Experts of a small language model: 19 layers, vocabulary 8192.
Below are experts of layer 16 (counted from 0) of a mixture-of-experts language model. Rows are named up (a neuron's input weights, with its number), down (a neuron's output weights, with its number) and show model dimensions 0-191. Each number is 128 + 24 x the weight over its row's rms, rounded and kept within 0 to 255.
Before each expert's rows: a language model's description of what the expert responds to; "raises" lists some tokens whose logits its average output raises strongly, later layers aside. This comes from a sample of Wikipedia text that the model never trained on.

# expert 28
It responds to: Bare space token before a number, usually a date, year or score in tables, infoboxes and biographies, such as September 23, born 1973.
raises: "2", "1", "3", "4", "6", "8"
up0 [106  87  63 112 113  96 125 136 126 152 135 170 122 136 151 133 110  96 143 132 149  95 136 101 139 117  91  77 154 136 127 118 192  84 134 122 112 155 111  81 136 105 116 162 108 190 139 148 101 140 123 137 109 101 100 141 108 120 102  87 119  96 121 176 168 130 122 125 129 133 163 145  64 110 144  82 128 126  80 114 104 118 121 108 126 154 147 121 119 136 124 140 136 152 134 145 129 142 122 122  58 128 167 117 106 101 148 120 143 124 120  99 166 132 155 134 139 126 136  86 124 120 120 142 121 142 137 117 115 161 114 123 104 151 114 116 159 124 134 125 149 120  91  95 147 125 136  83 149 156  99 110 157 155 140 134 130  60 164 130 143 112 118 144 135 115 117 124 139 110 102 112 114 128 127 130 115  74 138 116 103  57 131 112 140 159 129 122 118  98 103 150]
down0 [141 116  96  70 141 138  67 162 132  82 157 108 143 151 133  83 112  86 132  95 125 138 111 102 124 102 151 118 124 144 118 149 120 104 132 152 127 148 110 131 171 141 129 152 120 101 116 156  97 127 122 138 141 112 133 137 151 120 129 109  96 175 155 113 124 137  95 123 153 124 122 148 166 147 105  97 109 106 145 132 108 143  93 164 158 116 138 110 113 124 112  96 128 162 102 145 124  69 171 111 160 136 136 117 136 111 176 121  91 103 147  84 111 135  78 145 129 158 117 142 164 156 108 186 137  94 107 158  97 135  82 140 105 143 121 150 157 114  65 114 140 123 136 154 127 155 103 117 141 119 107 113 107  95 159 146  99  97 120 111 145 115 138 174  76  78 105 158 126 140 109 148 122 147  98 126 120 144 125 139 133 116 135 146  86 117 116 113 148 131 124 145]

# expert 44
It responds to: Short vowel-consonant pieces inside words and foreign names, like is in partisan and satisfaction, ir in tirade, ut, ar, Pur.
raises: " ", "u", "ig", "is", " (", ","
up1 [129 103 105 147  98 150 148 170 103 122 103 151 143 114 134 114 154 115 126 151 137 122 165  92 136 126 155 127 154 141 127  93 122 113 137 130 118 117 140 138 156 128 130 102 125 155 112 128 106 152 141 159 122 186 100 120 185 131 150 130 166 130 173 125 121 124 143 127 143 130 157 113  95 154 116 176 131 108  98 126 170 101 141 132  81 160 138 118 121 150 145  83 126 119 131 174 102 154 164 118 147 120 148 103 136 118 140 166 115 165  97 125 100 132 142 200 123 126 109 146 153 135 138 187  79 117 103 134 121 155 139 158 154 181 113 104 133 132 152 138 103 110 109 118 129 112 167 153 149  92 148 181 160 119 106 134 150  92 115  99 134 114 168 170 123 118 167 178 136 141 112 103 142 154 118 104 145 124 166 148  94 150 117 131 106 147  92 128 156 119 144 122]
down1 [129 111 129 127 101 143 191 147 133  91 109 108  92 122 150 129 154 139 142 142 180 159 134 139 123 101 154 106 123 126 135 130 105 146 101 161 138 150 126 125 142 140 116 119 146 125 118 113 131 102 135 114 145  93  79 111 145 110 139 101 132 126 146 157 117 153 188 127 116 171 170 106 111 162 158 177 105  99 145 137 124 117 126  95 107 124  95 137 141 128 114 127 124 111 134  88 131  92 145 107 120  97 138  92 110 117  70 111 105  88 100 121 159  92 121 111 137 113 173 128 160 101 153 120  85 138 135 153 117 145 125 161 153  93 107 129 200 132 142 167  86  89 154 100 132 138 122 121  88 125  95  70  93 111 134 113 137 140 155 147 114 146 115 150 142 120 156  95 117 125 138  97 147 126  93 110 139 115 163 117  73  98 126 109 131 103 105 111 153 155 131 148]

# expert 45
It responds to: Single digits and decimal points inside numbers, especially geographic coordinates, dates and climate-table values, like 42.35139°N, 1982.
raises: "4", "1", "3", "2", "5", "0"
up0 [ 96 138 124 105 108 143 162 178  95 140 137 112 129 149 114  89  89 108 105 160 142 131 115 139 164 144 106 150 136 141 133  71  91 137 118 137 124 107 150 121 138 139 146  91  92 103 133 186 170 143  75 154 151 124 133 110 133 112 133 128 103 175 126 150 103 168 143 131 138 163 137 113 105 112 133 148 116 143 117 117 115 134 178 124 149 163 163 101 151 100  86  90 126 139  86 132 113  94 110 102 122 110 122 148 134  73  96 145 150 133 105 129 157 103  84 101 156 123 121 146 154 146 149 125 121 105 141 187 154  75  89 144 133 121 140  83 139 131 131 141 121  97 140 152 104 143 119 109 145  88 137  72 139 119 104 144 153 127 108 127 151 137 126 172 104 137 101 132 148 107  82 107 132 144 149  82 149 109 132  84 129 122 140 126 148 127 146 151 123 127 150 127]
down0 [197 134 122  93 122 151 106  89 136 147 169 128 153 169 131 167 145 123 125 115 119 128 109  82 113 103 136 156 132  73 133  85 157 136 120 153 105 134 125 130 142 139 157 122 164 124 140 119 171 159 131 135 117 129 156 150 109 135 127 110 131 106  57 150 171 123 147 149 118  94 111 131 160 114 118 172 124 141 127 128 123 133 146 144  73 147 108 104 134 106  98 151 130 115 131  91 124  74 155 106 115 145 148 127 121 120 119 168 104 138  86 111 103 121 173 133 134 121 194 116 120 123 119 100 108 111  84  75 150 110 111 112 128 161  94 133 156 117 101 155 123 131 142 153 131 173  81 111 159 123 138 119 149 123 149 109 135 145 105 105 116 147 123 109 112 143 182 145 144 148 141 138 129 108 177 151 130  97 140 128 138 130 148 112  78 137 157 117 144 120  93 111]

# expert 58
It responds to: Word-initial w, W, Qu and Gu pieces such as wore, south-western, Guadalcanal, plus digits and Thai bytes in tables.
raises: "it", "in", "id", "ill", "ins", "or"
up2 [ 86 106 109 134  94 107 110 118 166 116  85 141 110 165 150 115 124 119 145 132 133 154 131 118 107 161 145 152 166 123 137 162 119 152 124 103 116 129 130 123 138 114 185 152 154 106 135 149 149 122 106 126 118 158 100 136  86 152 126 127 101 143 126 171 150 190 121 109 146  99 123  90 134 162 186 105 148 214 140 143 105 127 114 110 130  93 128  85 147 117 117 107 141 162 151 135 150 164 143 130 122 166 170 117 131 101 127 109 128 131 104 173 115 140  84 117  96 102  97 136 113  92 153 140 155 137 162 130 143 125 128 140 126 148  87 159 102 133 129 137 130 132 106 144 112 151 132 150 141 108 131 134  85 140 120 130 112 153 102 145 131  89 164 114 113 112 139 141 108 138 126 174 158  94 151 132 105 122 101 149 172 102 134  86  81 118 154 120  90  99 158 128]
down2 [112 130 128  61 119 101 133 130 149  99 109 108 141 116 161 127 136 158 128 115 115 171 109 128 131 136  91 112 167 131 128 143 122 173 153 151 162  98 129 125 138 141 135 151 105 137 175 131 135 100 104 132 116 143 124 115 128 107 148 153 122 133 152 103 110 160   1 108 128 127 135 149 169 109 155 129 160 165 123 154 106 125 140 145 142 142 129 145 122  85 152 133 149 148  92 125 157 168 104 104 110 115 131 111  93 165 106 130 125 140 117 100  98  96 149 117 116 125 102 131  96 133 154 128 137 144 125 147 149 165 116 154 122 129 139 130  76 162 154 142 112 119 101 152 139 111 112 148 116 157 121 135 122 113 138 104  94 132  88 147 152 121 150 141 117 127 136  98 136 125  74 143  92 183 170  98 117 144 137 154  98 139 136 143 144  99 107 145 182 156 114 127]

# expert 15
It responds to: Digits, spaces and cell starts in wiki tables, Thai script bytes, and abbreviation pieces like ed., Note, ad, Al.
raises: ".", ",", " of", "1", "in", "y"
up0 [116 117 108 137  66 121 102 122 127 113 111 134 115 141 129 155 153 108 132 127 136 101 155 117 143 119 114 141 144 133 130 150 114  90 140 102 117 103 198 126 112 118 103 122 123 141 106 107 142 150 144 150 159 142 124  98 128 129 101 165 122 140 124 135 163 131 151 114 125 135 184  97 103  96 116 144 122 139 125 135 116  98 131 118  79 147 126 157 123 101 138 126 119 160 137 105 137 140 149 174 117 132 160 109 132  79 100  86  97 166 146 176 125 147  59 114 162 167 144  98 126  76 145 111 115  83 142 182 117 145 133 108 145 113 109 114 153  90 133 114 161 138 174 138 130 134 157 110 151 134 123 119 149 207 148  79 152 148 133  99 152 101 130 136 115 165 157 141 112 139 129 140 137 144 116 152  87 137  67 158 132 133 109 141 134 138 149 141 106 128 116  95]
down0 [132 164 123 154 183 124 146 142 108 122 131 148  98 116 108 129  98 168 141 152 141  77 124 124 178 113 112 144 120 141 134 119 153 126 129 147 123 124 165 150 130 117 128  92 144 106 170 126 118 119 129 120 128  88 111 125  98 117 120 141 110 175 145 150 122 125 157 133 137 114 147 111  71 115 154 101 103 124 136 151 189 167 137 127 166 160 145 107 117  91 119  91 108 113  83 121  99 119 132 142  95 143 136 134 126 105 112 116 163 147 101 135 170 126 176 142 134 116 136 127 120 133  85 142 100 159 103 138 146 149 109 118 120 114 103  94 157 157 161  97 124 102  94 150 106  88 118 115  99 140 112 134 133 158 184 118 135 160 165 139 111 100 145  81 167 149 132 135 118 158 106 128 110 138 168 106 158 124 154 204 169 154  95 112 105 124 131 132 136 162 113 127]